Experts of a small language model: vocabulary 17915, a shared expert of 128 neurons.
Below are experts of layer 2 (counted from 0) of a mixture-of-experts language model. Rows are named down (a neuron's output weights, with its number) and show model dimensions 0-159. Each number is 128 + 24 x the weight over its row's rms, rounded and kept within 0 to 255.
Before each expert's rows: a language model's description of what the expert responds to. This comes from a sample of Wikipedia text that the model never trained on.

# expert 16
It responds to: Surname ending pieces. Final or inner word pieces of European surnames and place names, often in tables or lists, such as Porc-ile, Le Hav-re, Meik-le.
down0 [132 139 109  89 116 117 128  96  99 169 114  99 132 135 152 166 155 118 141 153 147 142 138 113 147 154 125 142 124 125 150  85 166 157  89  90 139 150 125 167 124 191 125 131 156 133 113  97 107 108 121 154 119  95 123 136 148  99  84 112 162 125 114 103 123 120 105 168 121 129 110 121 108 101 117 114 142 143 148 144  93 145 131  87 153 156 166 135 104 121 118 141 144 133 125 111 174 130  90 111 123 122 136 125 162 113 139 136 129 174 139 171 102 103  80 119 103 112 132 120  99 161 121 136 129 113 128 132 147 112 140  95 102 104 154 165  98 176 157 115  99 119 143 121 107 124 118  96 152 145 107  86 163 103 105 119  84 156 164  90]
down1 [146 138 139 139 133 140 113  57 107 130 131 111 138 109 117 146 166 119 120 114 126 123  82 145 137 115 143 132 145  77 106 119 112 122 122 153 132 147 115 123 141  96 160 143 150 122 131 101  91  99 100 105 148 121 136 130 120 124 145 107 160 171 120 109 124 117 133  93 118 134 116 150 140  84 150 123 163 104 125 160 118  99 135 142 128  74 114 127 153 135 141 105 153 120  73 137  94 129  65 166  79 119 120 107 130  78 129 121 165 148 167 101 127 129 126 125 144 105  94  77 130 151 137  98 175 110 115 131 133 109 123  88 105  90 180 117 138 157 154 109 110 125 141 104  96 104 110 138 137  78 124 105  80 103 113 124 118 122 117 103]
down2 [127 148 108 132  54 104 124 155 104 126 141 176 155 138 124  86 151 194 115 177 144 150 165 127 159  92 153 163  97 138 107 122 120  61 117 113  53 134 114 108 152  75 123 120  79 136 131 126 122 144 133 131 137 133  91 155  86 109 163 120 144 143 118  95 114 120 134 138 100 157 129 121 149 148 153 127  87 115 108 115 129 155 117 125 142  85 116 122 155 124 147 153 111 126 132 142 170 113 151 118 161 163 152 102 167 147 115 143 149 104 130 152 112 124 134  87 126 170 129 130 104 142 108 135 132 103 117 111 140 132 137  91 116 159 168 136 139 111 129 122 109 121 129 106  81 148 114 111 125 167 148 135 132 132 161 142 163 126 110  97]
down3 [128 127 113  89 118  94 153 108 145 100 150 120 142 166 120  97 151 123 114 113 158 135 122 155 144 110 110 121 150 120 132 100  99 117 136 104 129 158 154 118 147 146 141 112 136 117 128 144 108 131 119 121  64 169 116 160 117 142 146 122 110  96 144  91 126 133 137  89 103 118 108 101 139 103 147 120  98 123 118 142 128 105 137 179 118 124 131 117 143 159 112 138  95 121 101 128 135  82 141 135 119 144 146 152 148 107 100 136 129 139 146 138 196 150 105 148 128 163 154 146 108 122 168 136 114 125 118 127 155 178  58 110 172 131 119 129 132 171 122 125 158 126 141 107 147 112 107  75 137 111  70 115 152 150 121 161 144 126 170 125]

# expert 14
It responds to: Short letters and symbols. Lone single letters, dashes, slashes, × and hyphen-prefixed pieces in math, Roman numerals, URLs and tables, e.g. x, -c, v.
down0 [ 97 139  73 100 142 104 135  89 110 127 121  14 139 135 123 135 126 132 136 150 143 112 170 145 140  75 125 145 127 146 134  92 132 104 115 112 144 117 127 145  78 109 139 131 122 138  93 113 109 121 116 172 138 112  80  98 161 121 107 138 100 116 153 100 152 146 138 164 109 131 139 163  98 134 144 141 146 117 137 135  68  92 128 133 157 124 119 149 163 135  96 149 105 136 136  94 173  88 120 126 111 186 119 158 135  66 109 175 165 142 109 161 122 136 131 177  94 121 108 148 130 131 161 116  96 134  96 127  92 121 141 108 137 137 109 152 112 144 139 142 136 126 149 149 129 181 131 106 136 132 147 132 148 111 139 105 121  96 107 100]
down1 [113 137 124 110 142 115 120 109 120 157 141 148 152 140  80 169 120 138 149 101 139  95 112 140 136 134 124 128  99  89 106 144 155 107 131 160 121 160 139 108 130 101 172 116 136 126 148 116 135 146 107 115 122 138 144 153 125 107 122 103 161 133 113 126 153  88  84  93 155 161 101 131 125 107 155 129 168 123 136 117 161 191 110 145 117 116 138 115 128 196  80 132 140  82  82 166 105  79 114 102 120 135 120 117 112 104 165 116 143 135 130 142 115 113 146  93 104 149 138 162 141 183 113 101 158  98 170 163 149 138 141 123 166 115 137 107 113  61 150 148 144 105 142 139 113 138 114 121 145 128 137 157 121  97 100 173 101 123  94 140]
down2 [142 167 117 134 100 117 126 149 135 136 140 132 113 138 131 109 111 153 138 178 114 140 114 146 146 129 153 133  81 153 120 130 129  57 102 152 105  90 127 121 141 123 116 115 142 123 147 109 165  95 161 108 102 117 154 179 107 112 142 116 128 138 125 133 130 115 153 149 135 170 132 147 152 113 152 147 103 110  96 131 164 148 143 146 143 102 160 129 124 108 159 138 140  84 105 147 128 121 151 100 148 148 142 101 141 152 110 131 133 167 117 102 146 124 139  98 150 191 103 144 128 155 103 131 106 138  83 154 148 153 118 148 145 121 134 139 107 115 143 146 130 123 162 144 117  96 181 154 179 166 134 140 119 138 155 191 150 149 138 184]
down3 [134 105 152 125 133 110 155 115  94 128 116 100 143  87 122 117 120 127 148 114 120 171 121 134 100 133 117 130 104  95 137 129 135 135 149 171 131 120 140 137 149 116 113 147 174 153 130 127 144 171 124 130 144 111 121 153 132 175 169 105 102 115 146 103 126 145 182 130 144 112 110 102 129 121 148 172  76 112 148 158 143 137 114 115 150 171 127 112 148 154 119 118 127 157 127 137  77 122 113 144 126 111 148 154 147 111 144 139 145 154 129 103 163 108  81 115 133 123 142 110  77 142 173 125 131 146 101 121 159 134 138 132 150 125 146 133  85 185  97 149 135 129 138 132 144 202 159  60 117 103 123 119 106 124 109 165 104 125 127 109]

# expert 34
It responds to: Passive and fate verbs. Past participles and past-tense verbs of fate or action after was or were, such as sold, launched, built, died, retired, killed.
down0 [149 127  60 115 109  96 127 126 128 143 156 104 144 110 161 122 145 142 104 138  81 160 135 146 149 119  87 109 171 134 136 142 136 129 136 104 130 114 134 104  94 119 103  94 133 120 115 113  91  67 163 140  52 135 122 111 155 139 112  77 114 143 195 107 144 152 108 143 131 149 111 137 112 130 146 152 169 105 133 138  98 106 124 130 140 123 114 105 181 131 130 168 142 116 102 116 172  88  98 141 124 160 120 128 107  89  99 151 154 122  96 172 106 153 111 121 126 115 134 118 156 143 131 130 158 122 125 104 102 127 151 107 151 142 142 169  97 117 119  84 164 142 107  98 111 154 153  91 138 161 171 117 154 115 128 119 145 159 133  89]
down1 [133 104 117 104 156 157 126  82 110 110 167 118  53 131 133 138 136 107 108 123 105 110 140 123 155  92 123 104 115 110  91 154 125 136  76 153 129 141 121  79 109  95 143 123 126 108 142 103 148 139 106 138 116 133 163 129 143  81 152 162 151 148 152 133 117 101 113 119 136 109 121 114 165  65 154 127 173 143 123 124 141 113 129 135 117 145 126 127 150 147  89 118 166 124  69 100 139  93 132 139 129 117 102 117 101 115 125 117 145 137 102 136 120 101 106 114 161 175 131 160 129 140 154 131 128 130  82 139 151 111 136 114 156 104 176 132 131 109 123 155 115 158 126 113 130 128 110 152 121 137 132 146 157 134 124 136  95 145 108 160]
down2 [127 135 149 155  80 131 133 150 150 106  96 172 148 116 107 132  95 153 114 182  93  88 170 117 127 101 130 153  81 117 152 100 140 102 111 112 117 135 120 147 120 141 156 155 105 132 161 133 148 123 152 118 139 111 128 164 117 125 122 129  81 134 146 128 141 133 158 104 121 141 102 104 150 148 164 153  94 108 100  93 145 127 132 124 186 142 164 109 118 111 145 130 126  88 122 170 148 140  89 113 155 135 147 100 130 149 103 161 113 103 134 128 136 141 151 117 125 185 138 147 127 127 143 147 108 117 113 109  95 145  95  84 155 176 123 135  94  90 111 163 117 103 158 145 118 169 113 150 119 141 145 149  80 149 126 134 166  92 111 119]
down3 [105 140 150 156 126 159 149 120  90 134 135 134 108 153 126 119  73 103 124 120 137 144 167 128 157 126 169 110 116 136 133 131 117 160  89 126 141 121 121 112 112 176 126 171 126  84 136 174 137 167 101 158 161 141 153 185 189 140 151 106 118 169 135  93 152 121 109 134  98 108 125 155 161 100 170 114 110 108  90 140 126 132 126 143  93 142 119 105 115 150 117 118 139 147 164 178 110 140 144 133 143 129 145 121 142 161 139 149 126 143 151 118 151 123 133 152 146 132 161 154 108 138 115  68 121 115 128 121 143 117  85 104 136 127 129 102  58 128 102 130 147 128 106 120 131 157 139 132 136 130 114 146  96 116 128 141 102 153 157 148]

# expert 35
It responds to: Mid-word name syllables. Middle syllable pieces of foreign proper names and rare words, after a capital start, such as Derbent, Tiel, Anilkumar, Cherokee.
down0 [ 85 111 105  76 164 113  80 113 115 150  97  67 140 124 104 129  94  85 117 119 125 124 109 171 167 124 139  83 115 151 129 112 156 163  93 107 147 161 150 141 106 149 129 105 136 127 102 117 116 104 126 168  85 121  89 144 141 112  76 163  88 129 103 108 141 139 109 118 127 115 111 137  74 101 121 114 127 142 151 144  90  96 130 100 159 134 111 118 133  99  93 172 113 136 120  79 135  94 121  97  98 143 109 166 133 135 135 157 160 122 125 154 118 122 141 153 124 112 123 140 114 120 147  95 117 134 148 142  97 139 153 115 164 122 126 141 135 125  97  89 127 139 154 124 156 137  86 114 126 114 105 137 121 142 161 102 130 120 137 122]
down1 [150  81 126  87 169 132 135  93 118 148 159 152 123 130 170 103 117 122 157  99 130 117 162  57 157 126 112 133 145 100 139 144 121 120 107 132 128 160 115 112  79  93 131 117 154 174  92 122  80 125  99 123 137 148 135 139 136  93 132 102 112 175 151 125 131 100 138  91 107  96 109 111 148 122 126 122 123 136 153 144 145 137 129 150 150 103 135 140 114 143 135 117 161 114  75 128 114 142 139 159 123 125 140 120 113 106  95 127 157 157  92 157  90 149 116 115 137 156 128 157 158 149 122 133 147 102 125 141 108 130 126 134 130 144 162 133 127  98 140 164 119 110 151 140 127 108 157 178 133 121 171 156  94 113 106 166 111 141 114 119]
down2 [135 119 124 117 106 104 109 148 105 137 120 179 131 114 162 117 141 136  99 166 153 130 142 119 119 111 145 109 102 140 145 116 172 117 133 106 120 114  94 141 107  96  84 156 105 132 109 163 140 116 158 133 140 148 142 155  73 111 162  96 108 131 127 128 104  97 172 103 129 180 105 119 163 136 111 132  86  92 121 122 155 142 154 112 155  98 153 110 129 148  99 149 138 105 123 101 168 121  86 116 162 122 101 113 141 135 106 149 142 152 132 150 135 133 127 113 106 182 126 143 134 104 154 122 127 134 112 120 121 129 128 114 112 135 154  56 136 116 149 142 113 144 122 141 118 125 114 120 164 187 166 145 115 128 137 155 173 158 107 116]
down3 [148 170 158 115 133 129  97 123 101 122 119 154 122 127 114 122 150 121 181 144 142 169 164 165 134 134 167  69 128 141 170 136 181 126 112 108 152 146 126 112 119 158 123 103 146  90 112 158 148 149 143 104  95 133 160 160 175 175 167 101 121 132 119 119 129 123 146 106  99 127 134  94 163  88 168 130 136 124 157 121 131 116 119 132 141 117 113 116 109 127 139 142 138 142 144 120 114 102 151 134  67 151 163 156 122 132 112 115 145 158 148  85 132  79  76 162 186 131 151 146 136  82 157 129 158 110 133  67 134  86 143 138 160 123 130 104  91 107 113 140 130 119 119 132 103 185 141  93  94  89 137 135 135 126 112 135 124 154 168 164]

# expert 54
It responds to: Place names. Country, city and state names after in, of, United or New, such as States, Kingdom, California, Zagreb, Helsinki.
down0 [110  92  97 121 107  91  88 103 115 171 152 116 129 142 158 181 109 134 141 116 107  97 133 153 175 116 123 124 154 155 162 115 136 140  94 109 150 113 145 136  94 110 113 131 120 115 136  98 109 117 111 152  73  87 155 132 128 144 105 116 120 112 127 106 153 143 113 154 131 102 126 152  87 104 124 170 151 115 148 134  89  87 165 102 152 144  90 148 127 144 113 140 103 106 129 107 161 133 117 111 134 125 138 122 108 122 135 152 169  92 112 122 108 121 120 187 137 114 136 122  98  90 175 131 140  79 114 118 122 146 126 110 155 137 163 128 112 122 152 130 105 130 135 108 134 149 142 121 103  91 162 172 158 114 114 119 151 147 108  97]
down1 [138 138 122 105 162 149 107  89 109 117 155 135 172 141 131 140 134 137 146 109 123 122 106 140 123 141 153 120 138 115 103 124  92 121  94 103 133 162 124  89  97 117 165 182 150 155  96 144 113 155 105 127 117 151  96 177 130 129 168 138 181 128  78 109 162  92 123  67 129 147 124 111  98  80 150 141 143 103 170 131 144 152 127 117 144 153 160 126 137 158 104 122 132 114  86 137 132 132 106 101 113  97  74 141 161 159 169 151 154  96 124 147 104 120  83  99 159 133 139 153 132 164 139 144 113 115 107 152 139 122 139 146 137 124 159 141  98 103 145 135 138 103 131 116 110 170 126 155 132 111 151 113 114 102 129 135 159  87 123 121]
down2 [103 114 148 111 131 123 109 123 125 104 126 154 105 129 124  80 129 179 126 156 137 120 169  92 147 125 116 154  48 166 188 107 128 102  72  94 135 148 134 136 148 117 138 145  97 154 131 149 149 124 133 174  91 155 149 152 102 147 164 189 125 133 159  90 165 118 139 114 118 119 104 107 146 143 140 141 131 124 115 135 150 122 149  92 163  96 111 134 121 135 150 120 121 109 110 133 147 128 152 106 189 142 123 112 148 173 135 126 127  59 165 105 104  98 128 122 151 164 129 102  89 121 137 131 127 146  44 121 167  98  74  91 120 144 135 141 118 129  78 118 114 117 114 150 136 147 116 151 107 151 144 120 120 116 132 136 113  94 164 160]
down3 [109 139 171 118 120 155 135 107 114 140 155 151  71 126  98 118 100 135 116 110 129 131 119  86 164 131 117 127 123 122 131 125 163 106 122 157 131 119 149 105 164 152 129 131 170 112 120 107 108 182 126 129 143 128 144 161 149 146 136 124 136  97 154 121 107  93 163 117  96 139 106  67 121 107 160 154 181 110 131 123 130 133 128 152 141 126 117 118 133 174  96 121 148 113 136 122 135  80 163  90 146 123 147 167 141 117 169  76 110 118 163 106 154 114  99 116 166 134 124 119 128 150 169 115 138 165 120 125 156 124  98 130 124 108 145 189 107 116  96 150 161 139 106 139 146 212 123 131 125 118  98 125 126 140 109 167 184 144 139 134]

# expert 26
It responds to: Digits in codes and formulas. Digits and short codes after hyphens, subscripts or prefixes in math, road and model names, e.g. I-20, X_{0}, U-2; also would.
down0 [106  75  92  89 107 134 128 105 113 118 118 103 122 140 134 142 114 134 141 166 109 125 140 115 166 126 145 106 156 130 128 117 147 116  96  67 170 113 102 142 106 125 146 130 134 122 107 125 119 107 121 100 104 121 137 113 128 148 103 101 139 118 150 114 110 143 123 160 134 125 107 174  97 140 108 135 161 114 126 131  65 106 142 109 106 137 101 111 145 140 113 125 137 139 101 109 127 111 107 132 150 160 111 122  93 115 119 172 138 146 119 140 131 115  82 164 141 134 122 124 138  84 160 105 115 130 114 147 145 112 138 127 131 112 149 141 103 120 153 145 122 140 138 123 124 141 124 137 124 135 135 138 172 147 103 106 120 160 104  99]
down1 [151 117 134 104 114 109 178  93  82 133 180  99 136 122 142 153 110 127 162  66  82 122 107 143 169 141  77 137 105  90 140 167 130 109 133 139 101 152 131 133 135 122 153 112 149 121 102  92 118 133  63 115  94 118 105 120 158 110 128 135 142 160 139 130 140 147 131  68 108 130 127 128 140 118 165 133 169 115 142 135 143 171  89 109 149 135 115  98 101 138 118 107 133 123 130 147 126 118 112 106 112 150  85 123 131 108 122 135 126 128  93 129 135 127 124 106 151 174 139 145 173 142 109 142 130  63 108 108 134 130 129 151 120 109 135 166  76  98 163 132 130 133 124  89 136 140 148 137 135  87  95 155  99  73 114 206 119 180 114 133]
down2 [128 158 106 133 126 139 107 117 121 152 160 139 145 129 112  71 145 111 144 155 167 157 169 121 120 120 117 146 131 108 125  86 152  84 125 105 109  98 121 144 138 135 117 146 137 121 141 124 125 100 135 146  90 107 133 149 123 122 133 118  91 132 115 113  96 177 148  77 135 161 123 132 145 154 123 138  90 142  70 128 103 113 140 109 134  99 134 125 180 111 145 155 105 110 160 188 143 139 139  88 154 169 106 131 128 167 110 132 165 154 137  74 100 116 159 148 115 153 133 141 116 126  89 131 129 125  97 172 109  99 139 106 105 117 149 135 132  82 125 159  92 101 156 126 149 102 126 140 127 143 142 124 116 177 122 140 120  99 149 138]
down3 [137 106 130 152 109 132  99 121 129  97 132 117 141 139 116 123 116 130 137  98 100 157 112 175 100 100 123 101 124 109 125  94 124 149 134 139 147 168 114 116 154 143 101 146 150 107 121 118 117 157 100 116 165 115 140 146 185 119 151  96 118  79 125 110 107  92 140 128 113 140 127 103 165 123 139 139 146 116 127 151 114 109 102 146  96 132 107 127 132 176  79 102 119 140 146 118 106 110 145 138 117 142 137 146 149 112 123 144 154 147 126 114 146 101 115 115 187 155 132 142 113 132 146 109 185 139 110 114 171 104 109 158 150 138 135 110  82 123 136 158 177 127 143 102 126 174 123  93 143 132 125 195 119 168 153 125 118 141 108 130]

# expert 25
It responds to: Cities and countries. City, state and country names, often finishing a multiword place such as New York, Los Angeles or New England, including their final word pieces.
down0 [106 108  85  99 122 103 129 116 107 142 140  92 119 105 120 175 113 154 130 132 126 125 168 155 131 148 135 109 141 143 150 125 156 122 149 108 158  97 160 132 111 146 159 143 124 114  97 115 129 100 132 126  99 109  91 119 134 174 114 143 107 123 161  86 139 136 108 141 162 106 103 168 100  70  82 135 118 136 131 149  84 120 116 117 151 152 125 150 134  98 124 129 171 122 128 111 191 110 111 117  94 141 134  93 145 146 134 139 191 132 105 119 137 131 108 163  98 126 104 157 164 104 157 142 129  83 109 117 132 113 136 149 101 129 148 130 109 145 125 151 132 123 140 113 113 101 126  87 142 108 137 163 151 121 152 131 141 173 142  87]
down1 [133 166 127 105 157 104  95  84  75 142 194 121 117 122 129 148 104 143 150 114 117 109  93 118 125 156 124 103 139 121  61 135 113 129 139 163 131 183 123 173  93  86 138 150 125 122 107  97 157 166 120 118 128 129 120 160 144 128 121 153 132 159 142 152 116 105  91 102 139  94 134 131 163  91 162 121 140 151 114  79 145 160 107 127 125 111 134 137 104 162  96 141 131  90  88  77 117 144 113 156 118 163  97 140 154 148  87  91 173 137 119 136  81 126 145  89 135 125 128 143 147 132 115 113 171  86 128 116 145 159 145 108 170 130 137 156 140  99 158 138 132 144 139 142 117 112 101 163 142  97 141 160 116  90 136 164 113 149 110 104]
down2 [105 126 115  89 133 101 135 116 121 124 145 166 129  93 117  85 114 173 118 162 154 138 180 146 116 109 148 124 107 160 128 150 126  95 128 106  70  99 127 113 127  85 156 132 111 137 145 139 152 133 127 171 115 140 129 154 118 169 135 160  64 128 159 134 138 149 148 134  98  98 137 128 185 123 176 140  93 117 116  83 124 156 155 126 145 136  92  92 151 126 133 163 115  91 118 104 135 133 122 106 159 131 157 131 166 133 107 169 130 105 144 155 129  97 137 113 108 141 114 127  95 114 114 113  90 117  46 106 157 162 136  71 149 162 140 117 153 102 137 111 126 117 107 140 145 125 149 120 128 148 104 162 112 156 131 151  91 145 141 133]
down3 [102 124 139 121 118 122 145 121 122 119 122 120 100 147 116 116 124 119  96 114 174 145 119 127 133 102 168 118 128 109 124 117 106 141 132 135 164 156 158 112 171 159  78 155 137 127 120 150 116 168 115 104  90 149 109 177 171 139 125 116 138 136 119 123 120  86 202 130  91 122 133  99 157 141 170 148 131  99 127 138 101 113 120 140 115 163 135  85 129 140 120 105  96 136 136 166  73 102 140 146 113 124 146 165 139 102 134 117 145 164 140 133 148 117 112 101 176 138 141 144 125 151 148 121 173 130 117 116 142 147 111 124 185  95 132 134 102 168 119 168 120 167 130 145 138 165 129 100  86 155 101 156 102 140 114 154 146 129 130 124]

# expert 28
It responds to: Latin and foreign endings. Word-final pieces of Latin taxon names and foreign names, such as -us, -idae, -ius, -osaur, -ovich, as in Tamarindus and Carnotaurus.
down0 [106  83 117 128 139 109 156  81 119 176 147 104 195 129 112 144 111 125 138 125 144 163 133 141 154 101 113 150 135 148 192 111 148 114 134 103 146 160 124 130  81 127  98 143 112 140 144 133 115  89 117 136 141 106 142 117 142 119  99 118 122 113 149 119 134 145 125 172 145 158  81 130 142 107 127 126 145 121 132 144 102  81 132  98 203 139 149 136 104 144  78 160 147  97 121 109 154 129 101 135 117 102 152 159  92 138 116 119 105 178  79 163 102 136 109 114 129 152 122 160 147 133 154 113 155 130 128 130 132 145 153  81 139 115 106 195 110 147 159 118 129 123 130 105 135 171 114 139 157 130 133 107 153 131 131 117 116 172 139  79]
down1 [130 126 105 135 140 149 150 142  92 117 157 143 143 120 141 173 172 123 118  79 132 109 101 160 157 160 138 149 170  87 107 147 108 104 134 133 124 168 109 127 118  86 153 172  97 117 136 101 116 144 137 123 124 160 120 132 103  80 139 144 125 143 122 104 121 113 138 138 125 140 154 146 136 128 145 102 125 115 130 139 161 144 135 124 133 158 143 135 139 158 124 113 147 145  99 109 154 113 124 114 127 150  64 154 147 164 107 106 162 163 134 187  86 127 107 109 175 175 103 113 152 163 115 113 122 132 146 138 151 107 142 102 108 108 126 170 119  69 167 178 102 126 159 130 155 182 142 182 138 105 148 135 125 113 104 140 138 107  83  70]
down2 [119 104 143 118 139 152 139 175 135  95 145 150 111 155 114 116 122 149 118 115 138 164 155 126 117 158 133 155  70 130 142  97 149 112 127  71  98 159 114 100 138 111 105 106 110 117 160 130 146 140 144 105 104  90 119 186 110 135 116 151 120 186 185 117 132 131 164 131 118 125 104 119 125 161 126 166  99 108 102 121 138 134 114  94  89 119 151 114  98 167 152 175 176  80 110 137 126 142 164 131 155 166 110  80 144 174 121 150 148 122 154 129 134 112 157 106 128 185 101 147 123 131 130 129  95 162 111 119 148 121 122 132 124 167 117 152 109  99 107 147 173 132  95 153  88 157 125 144  95 137 170 154 155 151 136 136 107 132 163  90]
down3 [104 133 119 128 141 152 100 164 104 102 109 133 119 123 119 126 127  81 153  57 151 129 134 138 134 135 154 101 126  91 136 140 135 125 117 143 126 101 129 104 125 104 108 134 138 117 159 143 100 157  94 157 109 153 125 125 112 130 142 102 111 132 125 133 107 122 168 104 100 132 107  97 142 108 145 124 169 104 145 137 101  91  86 132 128 123 134  97 120 132  58 107 149 117 115 163  93 109 137 146 115 143 105 162 160 143 102 106 162 177 181 145 141 102 107 163 142 136 147 145  76 162 176 150 154 130 120 129 151 139 129 125 133 126 145 129  72 123 129 156 127 117 134 135 137 165 148 127 127 134 125 130 132 172 130 135 100 171 139 123]